Weights of a small mixture-of-experts language model, trained from scratch on English Wikipedia: 4 picks a token.
Below are experts of layer 5 (counted from 0) of a mixture-of-experts language model. Rows are named router (the router's row for the expert) and show model dimensions 96-191. Each number is 128 + 24 x the weight over its row's rms, rounded and kept within 0 to 255. Numbers have three digits each.
After each expert's rows: "comes before" lists some tokens at least twice as common just after its tokens as in all text. This comes from a sample of Wikipedia text that the model never trained on. Tokens count by the router's weight.

# expert 15
router:157109133136107135155171101139111162154078153116124115117100094146183150114112140157153117114122087154114128154150141095099108149142111147117129148137148117146164116128113108139135133153163138132130166127106144126099147114106146115199098100135142093114112150140126153134110096118130142115
comes before: "\n", "  ", " |", "|", "-", " W"

# expert 167
router:124089151121110121152169121164134130152080133137119120141113077095155124122104131149139118142138045150166095155172137123107133181127106191129118153091168115108159123099134116187096111157144137137160132155133097094105138131115124126135117122098128097128114128126107116135061114116125120133
comes before: ";", " |", "|", "}", ")", ","

# expert 231
router:142143156062078124139148103130079137141138138128120105144130119140132144114062158144101122137102133197141164120122141109119093124098145133137082126147131136173113076095118108132138147128139173140157149132143119132094143124084150167124114119104109136106131112160127126125124135136124125123
comes before: " the", " a", " his", " its", " their", " which"

# expert 202
router:131090127065097144125149122124101137150106138151178083141144129105150139127105152156113104110142118180157149136151146092103091134124122127124129138130115121145143083128126129125151148106142136108136140132125148126101159086097144141156106127093122120153147117135125116126102086099130099120
comes before: " a", " not", " also", " the", " used", " an"

# expert 247
router:118120151112102123123100092167113117149127124108120099120087162106205138089113157089159099152107150146128145131118163100093115157123152126132107138098087127144140115120097137158149125139148125135152155136125158144091190109109153142141124093122108076089154131180134143140136125127130117136
comes before: " |", "G", ":", " yards", " GA", "ings"

# expert 77
router:135109113121096144151118110182131154143113128146155108129090116134141130114105144157143130131120093154108180175159157101119144140086138110145073141114174137134150126146155105175127153123138149154137162137142149141106128086097148135155079118129148124129110137119105109130126084139104103163
comes before: ",", " 18", " 2013", " 2024", " 2021", " 2014"

# expert 78
router:160079133106071136154150125177094140113124130151165099158089087122182133113094162127145131119133084144102155121138170108122105163071093152139101142113134152127129102120147162162118140117132134153155150164183143144127148108108147130136086110134129125124111111139116135113116114106125122132
comes before: ")", " (", "″", "′", "\n", " –"

# expert 26
router:122126098108118134139146110229094131140108159129196110110117157133181157114120152150101099128131139154116136187161154102140140137108128154087125146144145147161127137140077120140087176132135121164154167164132105090130126091107138119138143121132143127112159153139115105082143097094115139101
comes before: ",", " de", " (", "e", " des", "\""

# expert 179
router:119131097120088165099159123177099157143102163133133089147060136128145133131074148153142128147158128153131184130150190100132136169141114132126106152097110156143137054130147155096125128146149172122135124137148124132127149102122141153147119096114136115133144142149089129108100119118106123125
comes before: " \"", "S", "\n\n", " The", "C", "M"

# expert 41
router:113094137113118112109142113200079149162092153135167078120087105144169140096111145116149123125135078139121141138110153125101133145107103111120144165080147129124132094088121138134119148140135148168185145177143153131112146121091134124145123101095126139125118153145116107127153149092117131166
comes before: "/", "\n\n", " www", ".", "w", "com"

# expert 81
router:126107129091106106113156116161102131157118143133134115124104139094188137090089136126123108133134115135115110157116179132087124154115110104110099154107154132130138092110105160119138171154098142121186151149124116126063195142109162161154121127116099127118122140129098102148089076134107132146
comes before: " |", " Team", "\n", "  ", "|", " W"

# expert 206
router:129138111114106114125155110141137162152097171155137141150085083101177167113073131139154123154150133139144154118152170117120098191112142136125139153107126165125137147105143122151152153098126143126155120140170151116122157134113135109147131118115119129103121162128117109126121114121116140095
comes before: "s", "t", "on", "ve", "ons", "re"

# expert 160
router:156106133120083148155155119184127157147099149166137102151098111141133143088119149120109115118131097129110151152140164081128109147090100143134123149127147151148146122132143119158093143132162158160135137161172144129134143096116148143124093094125145138120112140134112144123144087100130123122
comes before: ")", "19", "–", "18", "17", "72"

# expert 96
router:147106143141089112133120106167106163149091158150122095154092106124172134112116140134151119149174079152131151151155177116129112151110132147115124139117131123148163142112129110179106116137125110146128139164163135138115156101110131116139134095097095118128113138135089114125098101105126139119
comes before: " |", "%", "°", " km", "2", ";"

# expert 230
router:142088132129086118141125110167108172124085144141147084136078112116167133111128134148135110122126097135119120178156171118127123142082120135143104141091142103103156112111117132148129147140151147124160129137124160151136164122093142144171133099094111117123133140145102098138119120110096126142
comes before: " |", ".", "–", " \"", ":", ";"

# expert 28
router:162083137117079151142134100170107167159111146143150075126093087136143134094100162143150126132173096150102155125146162083123115145047116129155099151105115132136134131140145153142089151131145138174150141176140126101134184104118158159111059087131135125107130144134099136122135093080120125127
comes before: ",", " century", "–", ")", "0", "."

# expert 226
router:164116108103103187148146131137115130153152149146173099111137115152120149104084175145108129136131118159123133133128149086108118137070155155109074137136127132134118097139130110119098132127157144145158193150135135097109132126114176144118086085129122137124126158144142128143126140096093081138
comes before: " the", " a", " 18", " his", " St", " 17"

# expert 3
router:137116141076111164127136115125112154138137150116168090132131127105135176098105145131123103136121135188154154142136174073100112130079145134101085141126129138159146069080109144118140168123131169137175162137121127145097138133092155173160097118094090135144157139177106105132121134104119131157
comes before: " the", " a", " his", " their", " its", " an"

# expert 195
router:139086109141125129168116108185091130174093162131113110133133131128122134097104128170111092109126139157123154155127174130097131149083110113099102150126114145103134122083153137144107148135138143112147126186156144149103163104106151162136105132123106132126132128170088135100149119145094145147
comes before: "=", "The", " =", "-", " also", " life"

# expert 58
router:134119164127089124152146077164141163167098108126112107149092110118183140093107132115124108165134133154122142156136188072125134155107124140154120151105116128099152136112120119156143121135126158124157151163153158162141180103128114134160083111111103123133128126142139128115098107115092147095
comes before: " |", " m", ".", "–", ":", "0"

# expert 255
router:124139104132088146153125122207098120134130144112131102127084135137136181126127183122106130133130109151139150161119162110113124191117137128145113138136123178147134112115114156150125122164120128138171144111131128119085127100082171170142095102123127128125152120144107112123146137139134154112
comes before: ",", ".", " of", " and", ")", " ("

# expert 236
router:147125141098079141162137127205091156108109134111153086114129120127192140097116147131145109097134096128127138147110147111107097143066120160138128126095158111134098088132111159141136142145115143156161142125149103122135165122109127143151080073117136098158111108136148141092121114118151134110
comes before: ")", ":", " UTC", " mi", " (", " ft"

# expert 171
router:145119154121090115149146126145137168134131113109174119149125093128163131122086107118130091136164123146132139160150156110140108139124118155147083129109144132108136098087130140139159116120150169115172169136118119117138163123079139143138133127139124091144119126126117133118101113115098115154
comes before: " 0", " 1", " 2", " 3", " 4", " \""

# expert 131
router:116125134107118144151147120203094197124127152156151134142121139144183171089144158123129137135170127163150141134133121091142087129128142101160147143130151149181135106114121146113111157148122134119174154140131123132102142115139126171119136070114108095072143117125125106100118125141096135123
comes before: "d", "ment", "ss", " of", "s", "ments"

# expert 147
router:123100157068091135105157091126138133177114147117139092127139110098146169098104120129136107131151127162172103132123181116126122140111116127120097134132129150154137098111102157129138151111129164127183122129142136142084153130080108145166119100120120104107163152151126146139124150112114121142
comes before: " the", " a", " an", " this", " al", " protein"

# expert 188
router:116109139113075105168103114181093151138101120136136117156078100125176164088105125147125117149137095133120149117128162088123103151105127133128100132120138159152180124128110144170123126159151127154135128133126137145112182101120117131176096090107132106107100142146123129121152073132112132105
comes before: " |", "%", "0", "5", "1", "8"

# expert 27
router:142105147113076116162125120170114160157124138129144094142094099131185142110116150134120125138145114176146135127153144115133115158114106133153102104105141133150160122118115157161131118112150124134149128151135128151103130112099159109140113096125098094125119121126099120102118103106131139092
comes before: " |", "%", ")", ".", "}", ";"

# expert 14
router:120155104116086142112152125187099147140102148119149085153063112146126140112102172136151134144156124176139174149162172102093119182111107131129121148144125165141161095113140148151107139149140146135136139149129137124107163092134148136182128115104133124127114143157114081110126106106133108143
comes before: "\n\n", " The", " He", " In", " It", " She"

# expert 74
router:129139109124112145098135113180093146142109150124127102139089103122142142120114171124150127166146100177138161127172172089104136197113113114139127123129113156130160082111133136133113165167129157146132153159137143118126189097128152140181132124113113120142124132160114097099118109086149119110
comes before: "\n\n", " The", " In", " He", " It", " This"

# expert 148
router:133071157123118131120179119136101126173128145141136098127110108120152132126109132145141115157153069142168114167183146119102101184146105174098138157087129104103174123092120111165123117117152133153147144183141127101136149120125159121138133141136132079130151125132099119111111124114118138100
comes before: "-", " -", ")", " of", " was", ":"

# expert 204
router:136149136134077170160143100140105124143120160158141072157111143115127115124072165124086082106095117153141166165153180091148120128112153160118086132140140145116132094151125120145136158137129176139134160162179127154114126144078166168133079088132100128098126182164121106133129130134130123094
comes before: " the", " Historic", " Representatives", " Parliament", " Education", "19"

# expert 165
router:142087159121120119157146110159130134154078147147138111154127080126148146121096144137135119129159064152162098149150128107103144182116114199120125116106145118104163111115120129177120108144133142155148138137108093095112133139123140148150117103110120095140109127124105138133049109122133124120
comes before: " |", "|", " States", ";", "5", "8"

# expert 65
router:128066141102103145161132124159126124143099132133123115163113079126151139121090141160126114132150053140161117163145106118096123164124108158133098147108142097115162128099112131158123108164129116152142136135106099114102154123125137125151089120135143084134114124138138143134075133125132124135
comes before: "|", " |", ";", "1", "7", " JPL"

# expert 95
router:168080136111089152115165116152093164143097150131140112110108122167147153130087117153122145158128095141153152130149149098134137146122094151094086123106171143135148088067139141157136125122157171144143188146109109143133141130097138137135120073134136141129117140143150125137153086125123127127
comes before: "  ", "\n", " 1", " 100", " 0", " 3"

# expert 112
router:160099143119067127155131115157090183161124151134138102124071075140165128112130140137124136145138104147086136126142184101115130148104130108142106139122121117146151106141103127140138141125188133148139117132139113130137156081120166141189085095116114115128101127137107146136114093095092149138
comes before: "–", " |", ".", ",", ":", ")"

# expert 193
router:154135118140103160157136102157107166147126146120134080131105137101144151132112139126095127142152099146139184138121159120085103181113137145141127146121113165160149087099118111159154144140117148127184145161150148148066131127079165145156117133123135116097139128147110124117125136140110137111
comes before: " of", ",", ".", " and", " are", " were"

# expert 250
router:150080136097108143150177104165088142151116157153169072144067097120169124119112164147131113127146066127115139114141158086120127147068097130101111164119108120144171116122111126146116139133161143123154138184172130132128176128096132133166123097096133106087132174144099097133146118084111138126
comes before: ")", "–", ",", " |", ".", " –"

# expert 253
router:135082149126101108160116100162122151163113122151170139128112119126146142122096138154139128141100089136112150148172153100107135169095132128151083156110183114120202114131138130134115131146123156125119138133134153126116142103120147132169082138137121121126111114123123137141135087116082113149
comes before: ",", " October", " |", " 2013", " 2018", " 2025"

# expert 161
router:152138132092100140125131104134100139147155151103145089106126122129123171111096186153095127138085130173141147109147151123111112126075120136114075117121109141152157122122116110129126124118145165153172165143120109119092142105101176189136114129097131154101159137148107110140104131132104122132
comes before: " the", " a", " his", " other", " two", " its"

# expert 164
router:180094130068105126129117124145106120156095129156131106106101126105171135113085132135104105130122123153138131161136175121127104159133099133106100131099157154120150110091132137127153170141119162150195158121141139139087163115107138149129097107125124117112121155172159113142113090145110142153
comes before: "\n", "  ", " MPC", " Votes", " 0", " 1"

# expert 132
router:107106149118094156113150120174124129144083172124173083123080141151162138138065151154127124139146115131151169186170186075082124160136114135110136128136141159107164104111135147134119164119136157129129123163150145128120144139113127150162106104119121130133154178133107088133147119103111138158
comes before: "\n\n", "\n", " The", " In", " He", " \""

# expert 223
router:124085153128118123153178100147098136137111151134125121143094089108173133131116158159128122127121061143148110131178132112095138175117114176118108151110144105127177107110123102167109122144153154125144155163114135106114137128117132123145135122113122068156110122143109139148117121093107135144
comes before: " |", ",", ")", "–", ".", ":"

# expert 106
router:125102159112116113127141115165138160162077146163165108167120121128171179108107135118127125131114091175117132148156150081123100135137144151130133139116140168119164106098127114153134110130180153097125190168148141138112129096096144127169118121138100094127132144168133142134121134114111153127
comes before: " |", " (", " 6", " $", " States", "a"

# expert 107
router:161106126109103137123131083127101151140100132135150089131112107138132152113061176159119114139094147171157156132119197070115117120111156135107091149112137136136129081110109135129118176150152167127136173170143139153098108115105121160161114136090111130116100145190131083139125141152097128139
comes before: " the", " a", " his", " The", " their", " \""

# expert 111
router:100131161121102146186122086183130134142099122129154111111091126123147154140080126108121145125115087127153125150175177138116112152121133142129114109119154130132166115133121127143134155123103131141167178126148118149099128129076174122127145128146125130120151141124104107105066111107128139140
comes before: " of", ",", " (", " and", "\"", " for"

# expert 218
router:113127106115123113162157131150151134169115169181136120174108100102169165113095161136144130128143080152135126160143173119107137174132111168128098149102133136136163135096148123158132132109124126130159140131164143119100151116111142114121121124114142075109128128132108104138111095099116137117
comes before: "s", "|", "t", "\n ", " Kim", "em"

# expert 12
router:117133114072132148127144092189082132145111128112134137130134130144185132122140130144094126162158104179146138133159132099102091145088105121150098147148161171165178094136156151113125151117144158152188161139109122172121165084093171154147128090159137120078159117119115117119137118125137119116
comes before: "d", "nt", "n", "r", "nce", "l"